python train.py --hidden_act="swiglu" --routed_scale=6.74 --vocab_size=4096 --tie_word_embeddings=false --optimizer="ademamix" --learning_rate=0.00127 --train_tokens=188400000 --dataset="wikipedia_en"
Below are experts of layer 3 (counted from 0) of a mixture-of-experts language model. Rows are named router (the router's row for the expert), gate (a neuron's input weights, with its number), up (a neuron's input weights, with its number), down (a neuron's output weights, with its number) and show model dimensions 0-95. Each number is 500 + 25 x the weight over its row's rms, rounded and kept within 0 to 999. Numbers have three digits each.
After each expert's rows: a language model's description of what the expert responds to. This comes from a sample of Wikipedia text that the model never trained on.

# expert 20
router:460504465506529520471528506452516476504539538473446488534499490518479484510505475559512507514468511454502466522498538525522510486511490484515493513531551521504461493495518461513463510448458509505505534515504539523527525524507496514495485507493510484500507483538485465491488483437500472481
gate0:478488485500472488515479507505457468509514519490487512471487524533479527499519507479477486474542550518542479491512503518514482488489493539525513554458482505531441514494510459540540516550487461532508517505477499472531456492467462507467546496518525505496491520525493485522503513469467519471
up0:496516523486562492514486540489475507550487529502528482482447521501512513485476477495501486498490525405532485497520528519492472475497528502505493499491492508503455501528473485501507527517481493514514489479517504531494477506470441487497489539559501536511499488552517480505511490484521441511
down0:557486500490536482490517512485504499496505535514492523507483535482492514434531457487508474530489516500483486484501522521505456491514524509444504528529469532530507522525513491457474472505457485445525545530490538466505510553474510486492507519454489498468520475521526501493499496496523462485
Description: Word endings before prepositions. Final word pieces and whole words just before of, to or for, such as acc-ording, in order, cancell-ation, Not-able, him, up.

# expert 62
router:528517474511466539500497477512532527514483494513459543484453489468509568480486490493529551472517512484467508439500500494538519512517527488484481531465515484497508497470470500518486529498479445553492507504539504525523464491505531497485507479502518487508539475498529507538483511467531492475
gate0:495472504551487442467472493510519471501495543477501473500510497508539497515506524507470518498516496530493531503493528519523503511442515480478523458502516500533474484477551548489481478556495518505490541512508450494516473527535509490509544473479497480461506500501519456489540480513502534535
up0:494479526520486512509556498531501497437525485473481461472495499478492523510496498487526504490498508521478440500486490532493537497484515554478502498490507506534489483508526525454498465494511489469494487498512464465535478576520459514465508544519496475505477486452489509505529513528474460522
down0:470465531508485481504498511490470523496495491486471515498550515498512474507494530483538517490495513535484515496509474511491534527459493528488499525523447544455452476510466506519472488535513529434495460490479535521548517483477513476487554488491505493549497541474517517532497504489464511489
Description: Initial consonant clusters. Word-initial consonants or clusters starting nouns and names, such as dr-ama, fr-amed, Pl-ummer, Bl-aise, Gr, W, after the or of.

# expert 31
router:488515488469498544522525482442513533551489484517514506516498491504502505534513482481550481510523491465514491510527529522508476492498480494536442484524487528477504539519511461491548461493479498498480504530474526479522512480455485510514471520494467487474510524531489445528453520483506493445
gate0:494462480515521510510485484498509505466527495494488462494480484533473497502483499534466465553477501476515521522516516527450513474475482479499528486524524559482544518525498506472520510521500481506529512516456455523456488515503504496516529503461544475492492548528530462511502507513474430489
up0:466508538510515494486522517471507466483520481485459524528533523512527464503456503499511491491512512518534518496484506525487495489514481477459482472469538516492482479524454528584501477560495525499444522498500500482478540468487506496537513507493503494495487484533539524505535455527492530503
down0:481542493505498509491463460548457510472487500513503516471558492536483506507472532510491485506479498503495490487494495486511451488455479501555486535511470479502495455484494497489521516529541487513512514476558465466494555513457508495522526502506514534499510542484462515462498505537474529486
Description: Geographic and compound nouns. Direction and place nouns like south, north, West, Air, city, High(way), and noun pieces opening compounds such as fir(ms), b(order), sub(stance).

# expert 11
router:526476465509511536502502527554460489497517501452500526457502480512477487549475512504533489508475504514477554506547462494538469493475534502502499483485505495517509469501502466551510511495498530510451508451496504497503480455510495533473449472499497515460502468538494496492471468521516509471
gate0:455500477524502494514493514494484494488464494505515515542518509490518514511524498482515518460479473484530515524505501513518490523473518510484517450519536483454524489522452477476522548493542509490496459477523485510507498530517507460550483497495520484492551475452491453459509573472488496469
up0:463512506486536556522470504510507464498493512499487442491478462494534510503506474552517505472532469521489527521487488468506486542467474549481502471520497481491511509550478495486528512498525514510499491478508532553511481456469514482538502524520459520504515466490473483456511522465498538497
down0:515486481487528499480486483550499447505518457480473484527542491514507473507510534542453499499475506518473511556497542487492504523504475518490502481455498491481515516477467476489487494505536495511543499453461536512495478513496496482489514491480515488487568522513487465557551519483514492473
Description: Opening brackets. Opening parentheses after names or titles introducing dates, years or notes, e.g. Ayyan (2011), Rajasthan (1985; also table pipes, brackets, braces.

# expert 0
router:554488507488524498500495519511503498476507448503450543478478530493488467576492514492485489509479520514459450533517489497471495463533500501495482529502516510522475510484488519497485473481524524523518535533465467499493495512534498482528497482505451480454469516519538492511468527558509481521
gate0:468475469508500459504468515531531534495526478503511529494514496484483553464501496484480500465465540535538522512514529443519496502513487481508468530497499474466510508526497485541489486532563562501499497524486497532526508501489458486463503483465510517530483512477484479498504509469547464498
up0:480485501537518506495537568495546516462543517467493531474502462503493529502505520476479497471466496524529470533442508540515517493474454516513498526516513491479505542515461478498508448514490520518485495528485509511550537471492479499502504487463533491490446501511483491503455493497509506513
down0:468476491505526534494517500502527546491479511494531568467511479535469495517492518513495540472491534512511465488486490551524517473465521496489473475540496490493537526519509532484505488451493500496478484484520482480499483475468516543516484517538542488500492483480501519485511454423507527479
Description: Counts and small numbers. Standalone numbers and number words giving quantities, often in table cells or before years, such as two, five, several, 17, 4.

# expert 50
router:502507501477504489491526464518497493550520436505486518477480486489514492548471465461540471533505468524497495493538499541513529525481516483464474472496527501520469498525483566546489540489463522509467501496530489535520526518507507505508501462483479462506507479511493463503488544495502534534
gate0:480542491510502497481514594487446480514479481501486529503519491477522473524500487503469550475467482491536523499492484516521464552478515479463474507527516465521494476479492525505481488441521494539540489486503514499519505515505471487517497497535500482468517471512532500480476549489487525508
up0:494469489500479519460481458494540546514514537464469452503501498539507487498520524494531471534537497492479433498535497505478525450493480528504514514476487535479481503493492444483521503549499464504502515502460510490502477556521517506522511503484497561514476510530466507480515501516512506508
down0:465493487541464516492503517517518481523497519507461558480479484460508544487489507490491478488491478500496523524477485485523446489489529570461458522513524520506466514513519523483507516494530498515517496467456463490552514525523511518518497465502526467467534493480485485493495515546474472535
Description: Romance-like word openings. Opening pieces of words and names such as Cour-, cour-, Par-, Mar-, oper-, ver-, resul-, plus semicolons separating list items.

# expert 10
router:487500459488508467511497490471506506469512514508497503500506496470527506510482449513531531519513519551528535491555490448532522555473495465489469470496477491470521573497490464543495504512522515508514488513484494494497515511514483466513464523450522484498484468510521504502473506457544462510
gate0:484501493515473459504487514506457468448500490512466496470478465467495507478515503478435493472501459502510501503539440538477521503500474511481503507522497512518497507530501527531563492523540454516466485527492518463492520475519509512504524540529489515520468534518537509511490474476484461480
up0:449502484518451547507495485503528473470516529469509520505503473493510513520499520473537467555477454543513469534516490507478524476493486501469504505516476469518502478468516519500494530523530466465497495506445483501510517550501511511460482513500492531525531503506545523462474487501517522447
down0:492505435482496481512533495484452534457560537495495469495511506505520507471506512503497529509533481512477483462573518497482495541543486544488505499485471486481500501504492486501492494479518470508553517490550464497531526526501493476529524488465459520521487500517485507464489460478509529494
Description: Consonant-cluster word pieces. Mid-word pieces inside foreign names and rare words, especially ch, h, z, sch, as in Seychelles, Abkhazia, Mikhayl, pastiche.

# expert 46
router:512471453477480505574483474507478518502528496490480503499485468500515491485538561526515462495530510452528494471498531444495527475494505523461484528517497510484501483524469510520483498479504560478519481536530509482472501477496516477539485510497512502496547475526471523471518504480485453495
gate0:533517523496522518493496484520499513524468511494508474526514479486446498492509500541440543474440554483505515481537475491498479489489505487511514467523460507506502449525428477520470473538515493472497564506507525542516500478493507483476525503498478488492492530530505499504496468496528513484
up0:499550503478498512516505514542506501517465453466502442538509488483434515504548531538474490505489502515488503479531494483458495496490524512516501490512470494483533457512448478523465490529492516503493513511505552510484502465522458452538498507513487512493492524522486505517511473526509439508
down0:438551465525516492512491512527516463510533453519505512512522488456487460501491526499505511485477516494472505473515519509454486501513548491495484469481486503509557509519449500515479491526493523483494510530497510530545526486544487452499537478497471547550487482482522466530484501495494514490
Description: Digits and letter K. Single digits and short numbers in tables, codes and years, and capital K starting names or in codes like 9K37 and UK.

# expert 34
router:496479482497461488502548482536491487517518528472521477502510504542524461510523476471519489488501525524553498498468517449521465488498536471499457473535536484490470516514519456499514493525499523477484500507509481514498518466504497460548515498538522550482484509497475507496423465505468498512
gate0:525483482482519452493535542488509516525476506559538496485526559501520506531506504499520488521531507487468442461463529502524511492489508540536504516533493504532474519489507520489472486538468462479483479489510459533507504489498469513467513511468483501503534488502499480550493463494511521552
up0:539517521498536446501528521525452482502501519528478465477481506485461490485529518475503519478524525516524470487492479494466474552513497528536483472476475524502512486509542531529488477496495504458502482528515500494491483486549478488455504530539546524494460508449467472541488492503515500489
down0:518509465472516516482547471509528535511468516481481474516493522489515493484447492463498514486500534485536514515491534482460440541499526515516503489471489492508462500477478513515523528508500466492492512506468563521530470485574495470489501489490511476498504497496496547543473472460485481520
Description: Word-initial an/ac pieces. Opening pieces of words and names such as ac in actor and accomplishment, an in Swansea, Fran in Frances, often in biographies.

# expert 47
router:471501523483492476551532469501488530485514517514486520497443515506501496454518468492476572542508532489514486484492461505494499472522524492505499506458497491491511498491513445517482472507484502494482502499503496507463546478533477496542500504493483530502469524473528426460476535507542512484
gate0:518517502485491505502512508505534517486471479514481483498519559466474487479497482577451491477509567470538457499555452469488446484514507528506525516525484509507481476506506498455547487527536519481497519488466495501514509492504494480498499510497455515504495468509470483505508534481534501497
up0:505482523472469501491481528516487496465500478529458486490509528456472505504493512547482505514509501558493484473500490509499489488506516515559520545482493476525497503479513493488484526479502517525512523536473479501467502468442479517545542499523464486484464521491538487551527488423484506490
down0:532495523536525479471513514502509493494471488467509472492489550504487509469478511500479451473513454501547514477511467463526508483546477480502489523511481484508477526498480539467497537548533497509492526520498573492495529486514469495515491464494493467473479481560543500491516535478509480486
Description: Single-letter s pieces. Lone letter tokens, mostly s or S, as plural endings (barrels, souls) or word starts (saxophonist), plus l, m, n.

# expert 45
router:503482562505472462510494478438506478514525506477518484506505466539496461523483469465489484522464526491491515504481494489510532533494571529474481483516522492509524465538497515505524536523494548523516517474476468548504533531468484490517490515517508543501497510499511456515485493497513469465
gate0:455512520479503475464473494493517492455517473530509550528534489482515462447509491481534523485518455484509498515494541483524449465542469457522523486482533518466512500485516502498509533471490498461479502497489481510511482546525519493504478491498475489485516506476512525469565525473486474477
up0:463514502472505493498485452501512482500552517513501503460452497527503457554473490500487528477532527475492474480549523496481488483475524493496506493548512508467528452491505469478501488556492487493516550465465494532511455518526517499529450541502511483514489487517531493496512540499506482488
down0:506474486477527491487485491526532515515454515513484431497491477481494556491468497534522501475540518499491559510455469439523523549488474521509528499497497490494540492479500499515466475508496505493539515505500537457541535553507504531492484499520483497490521480466532497492488503469475492486
Description: Mid-word continuation pieces. Middle or final pieces completing a word already begun, such as ter in afternoon and aftermath, f in Wolff, and ways in pathways.

# expert 33
router:503484488537491493471476566500514449472535530511476478454503458521519488503520520513506508507508493495487525516495516471515496489483486545482510490462498473503484574518488539491511510485504510491475513482483488547463509484470516514515522533495501497480525490499475423512461463528464541501
gate0:500545525502496509526484540513502530471515509513506466514547504484534464490517438483493494536514524464505508483503488484511496491508451492507530508492512456506499520516440478494469502516529473556486460535493460473497500524528527511502491497449470494449512543478492486522502515472527514461
up0:522457497478459535497557513531471521505485507486490482516482493502458527474497494495506520487530494549536461498496472513521487481497509523509521520517503477509529504462532480507486473511515465547533472506481471429479486458490463538481559461517483519508492489521501502549514477497521495491
down0:497497537492495498478496512499485513531508517502483535514475520492491484468525490502514422523472525495544489512475537510505464506500516532491505547500532505458505497489483508522575499464512494501542502501475501522528453454502510446505508531454533514493486488444489478505461488473518508522
Description: Line breaks and sentence ends. Paragraph breaks and sentence-final periods before section headings or new lines, plus heading words like also in See also.

# expert 4
router:515503495543518492486536458528493468535506511496554525489486488474460542481475526509487453449479430511484504544515461463499517489510474492504478490535500540526496487532516488506485487525515540517509515531524503518510505498488485496499472479511471518522509497490502481477517430518459530517
gate0:511489506529484485480499480486528484482507519503549511475466524495525460520509517454523484555520510513541474455497534489560475488509496485502511516469507510465474473501468506479536562489518511508544490478512497472483475483516482540460513490519507451531496553513484502502488509450524510518
up0:508553471468526522501477531472482512525501507477521579515534493487514489475483475490490512507514500520526539478488491493458505489503497509514496526516497464506490502469441537465531519454484539536521553500460518518484516525487509474529497515544512487446491488507459487471515490513498487478
down0:497498498551460461519484499517495508526506495510498491505436515531526491493544502529470551493509477443475489531539501486523532510490517466501530498525515500573539493526523503475490482484485483510477483540506516460483452497500496504499525479477509524462495491550488473486495482491533460496
Description: Table cell separators. Pipe separators opening or splitting Markdown table rows in sports, election and draft tables, plus heading equals signs and auxiliaries like been, has, was.

# expert 36
router:420490498489516502520504531507473490479471531518493494515457460540512502503455501548492539485479530495491553492494488494506541536519524491508483467527512447517524473480524493475505500514491517469470467528522507483528510513512482494520537527518506552492461455484543480498493501506467501485
gate0:464517477493513500477550475540467514489499513483484438494506503505507477477525527492502528429469490484499514514542525514471469476522518494473499500482509526477484486460493535493539502506476523493503484501494489508502474522514496502532536543542505453514499462508432476506512549458507524511
up0:507516448515528512470488501524436510513502522482569492473536483504509487510475533462491535493476513513477504539472535482465518520503526520496507492458519493472510517472511513463460490495520517499481486482524446481524529515506538481519498537550511452481484497511472518493536529511494468516
down0:474478520474496534478529489510533472502491538501508503495489490429519474467535510487533510459505480505485504487444513494525520466497543518504488535496509494486533517475499449512518494505470487501493543480561524458531491489518513516539465471523458508481497483509478526479511540505495532546
Description: Inner word syllables. Middle syllables inside longer words and names, like id, ab, om, ell, as in Lepidoptera, Elizabethtown, intellectual, promoted.

# expert 35
router:505516471446522534523480508549494511530514477458479488524454503453511493523530530496483483521530465507522470472478521497497529486473519511518492540484535486456491476533502493476482515494448539490474501510487538496475520504526475496515516515459501461485570495482502525468495518479533505489
gate0:481531496515495520507565476518531534501421506487523520533510534512482496460524501481498516515474530481544510544488487481512511473495532517546485495519441501487506495522507489474543496522538503481486477485527491467479498548443469465493493482503514497495515519494484483488473505495528462527
up0:487456507522512506527522542504588472490522462490469475516526464491502480543493474505499518501492478545507484485486511519478488523524512478485511484499508500506486501539536459498476508534431486437538529524515523505538498517491539495492507514460505506508503508463473530533508496501524498518
down0:478512517531496460481517532485497503506527468499510550508553482480488499464489485455499518498448488530497468452511480488465476488476495497523500468503508489504500512494537492529484541512515549453531498501553495491526474507504520513498505485473517524496467542484480453521511581486500513507
Description: Numerals in data. Digit tokens in tables, scores, percentages, coordinates and rankings, such as 15th, 87–20, 61.20%, 25-man.

# expert 28
router:476477519527445501494530494493484451460517513534495541475506515485448490511486527490467502547477496496498505453551427473520499531515480524504494509512505475470504492518518515498496478538500491478494466502562475505504525492515510507470513482462549542503520498508519511521499485530514530470
gate0:469496517499529465497485484509475502542511507487544490489512499492478483468517536474478435486502502503511530472466518508509464508525500511483484528513528526476464467514483528506505508514560520463431506469510506540506512497519498524496534485540534466460485524496489463505495457540512468535
up0:500481466506503485523547508470524464483549510500490497507477507461520461558496468492469525495470488503502511497522513489489456483491503487512475475498459531501520500488504497521519524466468494467518529466542450467500492519455480522518457551487497520519481459543546522501483510527528526509
down0:503452535507495508518519500503537467495511496536480494492503490508532488522506464484493546495483529510469510525474468484502465498448473478498469504528489540486499437465520527519520542458447528490502542463501463510471512541510517516507486508486484533491470476520563514530497519499480491503
Description: Date ranges and coordinates. En dashes between years in ranges like 1999–present, month names, commas in numbers, and N/W marks and slashes in coordinates.

# expert 32
router:550521519507529461499474475481512487481521493485558493500514457535480439503472521486490468504539496508502479517520509494516456545496545529485490510528483453485487494457525516540466500460530485492534517499520510524541492504525538455494461502474502510506475507476494458522493505493475515485
gate0:522503513502512498495458484494492527535504524527515509487519495496484494482521511557497492521540458528529503497496494481560482516483467503488481498447436498474487509486521564512511492521488448514470514502526477485530481465529484515491512525558539465503532503475536507473500498546514531507
up0:464518516524511528473548529504483500525520468479506483517499531480514493496504496447526487448460530492503502493521538521501508520510494450513545525540547495527495508462460532480500514478490526503471482464465504506484525482483513493535472502521456509529480431517510503527458516496510501475
down0:487491479492505529457482526518489520508494496502473515482494510510507489500514535502485473478404528540502492483487492531524520473492465482473487491497532500523483517504502524501551549518503540510506528471445486514490540470523494549460524482547454485492512506528476505475527486506509459503
Description: Th- starts and plural endings. Word-initial Th piece (Th-us, Th-erefore, Th-essaloniki), there/There, and endings such as -es, -ers, -os on plurals and names.

# expert 8
router:490469536504511517488464523508504494436504527454539488489485447494518499541468535474483475497503511467507485485501497470487517475501482523471518468458549528501525526500463506543492518454480455468504468469499493498545527480500483489512506479500522503537520516476509479530511545486500530538
gate0:493486549503510504501508493526484493505510508482516493488493465521554513485525514512457498498476441445531512505451514522524476479498530510512485538478519473535559489538467467493511505520505507490534498562511461529514531517497449528513468494495469533503503536510492469473515511530483500479
up0:490507504488524499485499495477486507499547489532541472450517478473572489495505537489503538481517482508498543494480506484539505506540533497559506498474508474481511481522474498473485491516567486465515485503502517549511519489567503527492499489495488487517486486517479467532489549470463503482
down0:449481522581472536520489476503504503509516524480481513516510520469509510470502453466464522483490478496464497516512476524508496504463534481539480471521482501482558484545505490491514497476522486527500487549538478521503490493525449519519492472533519482519506523481521468491541512514460486506
Description: Clause-separating commas. Commas closing an introductory phrase before the subject (In 2018, In the inaugural season,), plus list commas and relative words which, that, where.

# expert 6
router:505521487501530485543506505542502502489486549516476505491492514485527509466525496526515473484490496485498448515470525485502492515538506494502533532488504464471524495462479466522476534513507550482497451513505430502509492487518529457527528504482552483515475471497497472465507555509533505455
gate0:509478495495521496527502500492510471537547509508469489474509479514461459533527496518451515498496476530524526518541482536510513533470528531473467488481493453475545442519540482501477506497444490485463501531481499496506515540483493503485496468496496461477490484496453480479533519526477462499
up0:493495465463500503511528445513513484500458491505533499529453495493531522502422512447535472488510519484517469465487515498488511487497522526494491504509535570495503487472501479498522467494534525477495519505472525486452453493502500524523529523525488477498466541535497515526502484532489518508
down0:497518525513489536480475476520484515488485464536505487487515472482519492503438517495565502512527532494510508525491497432511458479487460516495490473484491544489467501536497505498534473512486520489509553526508475490493498503513502509521463473529512516455519526537482534477522452451536510502
Description: Consonant pieces in names. Short consonant-led word pieces early in foreign or unusual names and rare words, often after a capital, such as j in Alejandro, mon in Omonia.

# expert 18
router:477537466439491534503525481475490514545551496533506483515506537519463490566493494496515497531533516469491487501483541478514479513535504485498490519509547516478466506451486440543521535514489520507478497532479492481534493514480493469521533500525504488497495470456513507504493480496507534482
gate0:506477504479545463494517494462501539561514496487514494461496515487507481504490506520474458523546466488514497471491524500570489475501475486481496518530513527487465466493518488520535482451478455494532519487499501528491485539440499500516510532469471480521510485473469495524535472476522522517
up0:498493514498475560541508494532473489506461474515460492508484470476451482527495510491467497534459537495474464483523525500497506505525443511505526529477507505455470505457503500477485485521481563524511538493483522506502425511489472494494497494497493508480483500515445524545499487499487507505
down0:443482524531485494531497522513502510474518517509521554475502486492493485489527465514486521484472495492492522534487474483464497491503517571478508513523474544485496520505510539473533508462561509496546502498465459493498474489537481482543513489466524469499494459490458493457479492523522505480
Description: Middle pieces of names. Middle pieces of place and personal names, especially en, ran, and endings like ia, ica, ana, such as Leningrad, LaGrange, Scotland.

# expert 59
router:481506497491479489531536503505510511524462501552459515532498510568490479485483511524543459521532489490471499511558513525523495460509514469498499500484509535534473502514511470528515518518483491477441509511463466498456494486519515524482512488483514511501453520506483486504458479525469468450
gate0:475460510517531524484487499489504511476526480512471468558509516486459513505508508530482488464513520494510499494517515483505554540453536505518519506501493480479556539524515493542459485555480485473476470491488498490545510487499490517518466439522477552504478503474530514495510528496469525503
up0:477549474529526495503492512497535492501513510517492482526482524493469477546478466525494456480499455521535470534512521552503520509472478499533499508478505465467570496516518478534476471499496471494495510523464506518549489521492515485544457491495477457494515495514530521478520525508497538539
down0:510508464543540473523464490555510468487465497477528525535482516519485484539471528516518467531474502496482501498471481508492535521499505482518519484467477514468500485502481473486543485549521495530516478501460508507508487463508508509521502505488509461494452518496459474513531562513522486441
Description: Line breaks, closing quotes. Line breaks ending table rows, list items and headers, plus closing quotation marks after titles, e.g. "Belongings", "MPBN".

# expert 52
router:491502485474517497473530529514554477481467451506506558528467507508487485516461508489521550501497518485492491514511515519492487491471513473520478493498508489539509508509494498495486524489508531527509480485525481544503497464478539459500521474486478498521529492512450430478510541525444559506
gate0:470510490518517487471524477508499525569501519486487523460470455503500496490507577536501513515538518461537486502497462470510489461495465515501536521502506498496495489494536495487514516481552505500495525510483451456481502513513501513545465474479451499468521501510464503537486535507523493518
up0:462506521499499507496531525491520519511468513485487502495458510462502530490485511532477471507539489513573480507479434498513441505532540449504559505477508496493499472467516514523491516432492479473481488497515480512530501496490532517503514505492521474531516484525493512503489490488483525561
down0:555448518473550496493517532495538489488488502511489456492557527528455481487495504499495493489491553485482489484487506503492486519503495497533549529470513507494455514491517500451517486440495519459476498543478535486481500473494512465501481527533485517522528525489499486492461550488513508498
Description: Mid-word syllable pieces. Middle syllable pieces of common words, such as mar in landmarks, por in imports, ic in depiction, plus apostrophes in contractions and blank table cells.

# expert 22
router:515503494499520508469487500502564510472432523496497568508547508526464486463455475490479488509506453492480514553496491475514480499489514523537499495539521480490479503455505483475523487552500480522481499496467501532503524517512553497474506535501470481537495499483469505506491529508520526517
gate0:476519525452486517470499491528469503519492496517514504494480486487534514511485503504497497508494512473500521492535514491503511495563452517499504424497490515511468416493506520481492528490527487466499487479517467503506502531489504471502525544509496509482518534455487507435480556471524518466
up0:500514532522501520486526532477508558537447513477469473481461495535542489521514483506463467503506457538487516513523461494476526477512502559515488507484501481510429515529497498529496491528468494515553459500480484505513508485513501529492507482460490519538532531494494520498502499528484520529
down0:517441468466504480492520532456494511473521490493490524482528487545518511512525503534471577509489516482526498505527469504477492489463500512532492451518475500470524491539503523502504509438515506500517527489499532501478492494556465516553523493525507493488478474539484489459494488485522484476
Description: Word-final noun suffixes. Final pieces ending names and agent nouns, such as er, ian, ist, man in bandleader, architect, Chairman, plus some table pipes.

# expert 21
router:508471515487541537501487450535473471451512519502497456489466509519506452464505545477511506504504480505473491555513515484527493498507527481506470514522496534552512491505495539525521452486479530483481517489482505504504508469463501498458511481526504549511496483503543466566478479504513508497
gate0:491496544504481447490473517522524504502465525488473470522504507491545486477545537476463508506524522507501520493552525435544519508515472441514493476444525518484470543505510510500504521485506542480475524499541495442509515500522482496480505479486542496511490487493508504524517490501528475496
up0:485501496534498467484540504490475518456523515493476454466475476491478501503522431507505498482520513544513483512467456532498488478496518514468487503549469505532497520507513481530498446508481502511493517498516516503513532491478534525524449469521472523459524538487508502471538483531467461531
down0:519545523494490467510505520527482502532501517504531528533539525457479484477475517461484511517451487484475510461495538461542475498525457469501479521504484482485485502513515489492433489491543480495521522514481493514522521532459519500476518532485499441507562493534503468514484508510502514491
Description: Quotation marks and separators. Opening and closing double quotes around song, show or quoted titles, plus semicolons, and, and table pipes in lists.

# expert 42
router:485537486472509499491503469518536457512498518491511453545431477535543483483498486518533445489506517466461526497500534471501525519465542468521490531518485468498547536477504524508471502494504491475496490488537525498504479532517521478490472519525474498501501491513477479443502514538478499518
gate0:540486451512493528500507541445522513474479507509528504477494484486526482491512513511501463488550531499512488486506521518470521529511492485480509501539528461490447516521515527499468529474457478508468486500533498466542547486446532494474515504543489477477517520508480469483546485518513489464
up0:510510528511511544510501505505471487497473487499492516488487471487479455516513553506495557470456513506486502529491480489492518496486538533443504531478485487464480480469472493508500527503480511456505518525483538482553505471458495493504534504492515535543509432527499553524530491517502511470
down0:500537530512490508519469506533509532490502480499519534490493476505505505495472517534466445469489535507514496481498501519431469455472542478493484513532483493532489497464471493505478518463512461468527519508548537492551514525479482478517461499498525503488499471554516519534491489462495474477
Description: Pronoun it, word pieces. The word it or them as object, especially before self, plus pieces like ev, iv, ot inside words such as events, inevitable, campus.

# expert 23
router:474498503492511504500495478472504494569542493488505486530499455495502448477507493510538485536522518434497486485498520458480524499536506522510516525507522492476477515523509473471507487484486522491488476518470513491450551531514501499539485497506538586496527479488470499504489546482489483509
gate0:484489527494505528507526476457532467511492467516486507524513529528477519505460455512506487490492505512501508484478502514487497484528521531526491488501498507490505461514506467520495451437453487524501474526479545503455470473469504510487509532552460506495485523483539502551535490486485512570
up0:499501505486525495512489473470537420521520527501527517521493434457518493513534489513507463493498489472412509493484545504497499511504518485533507485499536506466504490513570484509495508503470487508495514493477504504462508508504498483496454499489536524522515523502528529523530512517473456510
down0:514512526546476511540490520491520482500475541498506545508456493485486486526546478507456526506458492520476507494524515532500541530515546542466511521482470480481501505512481480478516535459494495501499487488526451487518504490485515491531474469488570478454501485473491473498531465498514512462
Description: Word-final endings. Final pieces of words, often names and taxa, such as -a, -ia, -ana, -ed, -ory, -ster, before commas or periods.

# expert 29
router:494487472549535535510482516486479486524480506486491498450507515507525533491472494508476486513485468497485471527544509522506475477511509500497494478506545513484526486493545484487471517495506534522543519456501548534554504491483535523518475510447501511505532522433467473511473488500491522448
gate0:528479485501502512472516521524537504541483525495484477519495497464501466486531469474533539478537554496488488502447494514477462468532487534528476495540459543476489518533492520485466505465501471474494503482520463504486554508495518542497545465515509463488523526493491494534474489492473499492
up0:527500478458523525522545502521523488530531504525490512514558486457494510506521484507517508499523522490475531511463476529500525551506552498542464441455453498474525502495496505507484465495490450483488529502505496526486516482499462504524522455539553505519502525501497527489499494519485485481
down0:481507462522497533534483540510528481493500497461521492485519491492543488516563526480497507477550513514501511489484552561503501510534504470479472500469477519458485527488499527506457521483526499500498536489530483482525501492498541481530481465502515459487501496513441456475460500466507513490
Description: Verb suffixes. Inflectional endings completing verbs and nouns, such as divid-ed, rang-ing, oper-ation, br-ought, plus them and him, often before prepositions.

# expert 49
router:473502486526486502523504485501484456506502497505473519511478497512464477473477484521493496483499463494490501463561490518486504432531520472517504488496481487497521489522465523548478474507505501483539464507487586512540513490480553470525524500548519523488481489507519477552521530501475487487
gate0:458517471459520512500491523539523479479522483437532501524553537513483492509537478465539437494490483488492524507493535472477497489514487504509522473526491461507466517510562471504472483470483485559492522482471517509533507493475541504485490477514495498502512477472496475517507519478464506480
up0:516503506491477464501501509508484493475526541489485484455496476508517505480518543513479518512539487502506459508479495480508493478473536484485529517467580497491496476481463473503516545537485542495522479443519496467470512523531516513505474456478506526508528479539523535504533524520544533494
down0:517524471508527529469518512493530503488489514507499485448476478531531500544488464473541511520459489521530461474526507499504486453461514563492488450509484472508510493445482462530513487510474513520515465473517487500481512509501521494477515468498497558531525483498498562503486509531513507498
Description: Lowercase r onset. Lowercase r starting words like rapidly, rural, route, roughly, rape, plus blank table cells and infobox fields with colons or bullets.

# expert 30
router:431495507489499488492513501518534497502461511476477504502536510542473489476474518504527507473525506473481494500462468484480523564526493513502520533516476482545521523529482513498510505510515487497506495513498491488479453517466537479497481547463514515464459507447520489461469460543527536486
gate0:546512490496519517535558518500471500511470435481479468522549516480497495497494525504517465497463512518501465516514476488475523501491475516549506487456490522503531502478503479478506505487503522458525448517454516530516464555479489525512481478527464522506510501503531496532554490497489480496
up0:501519527465516482508524495495519511545503471489477546519538527527508518536510449505534505494489501495488515478491477473513519495517472466517523538511509486497521487499481527489502487491554511484515452503428523487524444508518497523464464515517472504507473516476503545527510486482568516463
down0:445523511539510493495517478485506501495524515480509470477494465499518448496506493485534477497538509522541498495458457485470490493502506525535535463453519517520521524504525442498489514509493476505523504479480483463527483482533539459480528493537495512504499538533475474537476559507511465499
Description: List item dashes. Hyphen bullets opening lines in infobox-style field lists, such as Location:, Coordinates:, Website:, plus occasional and, semicolons, minus signs.

# expert 61
router:482517494507476493502532466486548521483485496508510486485531477505506470520460537443471517479480496518519532536479502530510523463522485509507489485561514547541495471462515500477528447493493443496497507463489474482463508500493528481531483496487495493465459506507512452522483519541531491515
gate0:503462519458490504492502468501515510504513445504485505528479497477478517492508539510513481480463504498465507515493524523479500538503543446481531526468539523450509520491482500472525474487520479482476525452516500489518521494490471473535518516561558514462514528479440488492481500531510496509
up0:502514545480535556470479533512518517500479497519525516491496490515509510465495481511492458509455510496472512537484491521496495478471441555467503492503499502503549556480480502487469502485466477466482505538503519467546521462534508528512476506503472464512453508505471485497516493445500494510
down0:487481500490489472551539570508515491465531501486481484513514459528501465486511471501428501510503516488540499535532526512539493548512522518502491469516512466491453509490486494479502529481513475516446489522539506486502489511530492528486519463523502491451473517514455493494499509523483532488
Description: Subjects and name heads. Pronoun subjects like it, he, she, also before verbs, name heads like University, Street, County, Club, and final digits of years and numbers.

# expert 41
router:484483495471462525576490457507537482484464500499460480517462461480519520478482521523488533506450428518504462490520474490484503509496504514489477546533521507492517472499507468514492488496537527524531532511527481507475520524475500501517514498504526515521527510484489531531493462533541477503
gate0:500503536489484512503504482554505496495477493539507460501475498454490525507495479540527465520476469490511543493520528498490562539503470471511561489460524476525537533524473505459525514514483486502514476476501494495509527517481441493519498497511502475486473455481477461501493540509479501541
up0:539486528513479502523458493537494545498472530506496447560488496497488489496518492508519477513456513466501515498507498507512519549515475454532518537481545477486477518495446505500514518473467488552501478485532505482487512501455439511509509482486497477518493548463480507517511487475477531516
down0:512525484486505489452499504488530515559556484505469463539526445463493499473495529486504472520521497487473518512475506527524459473485486519505485516481477496511503553452481509495502520487477487480507481483511469536509541550507482508468529473490523532523496523558506528466497473489503515470
Description: K and Qu starts. Word-initial letters or pieces like k, K, qu, Qu starting words such as king, kind, key, plus odd byte pieces of non-Latin characters.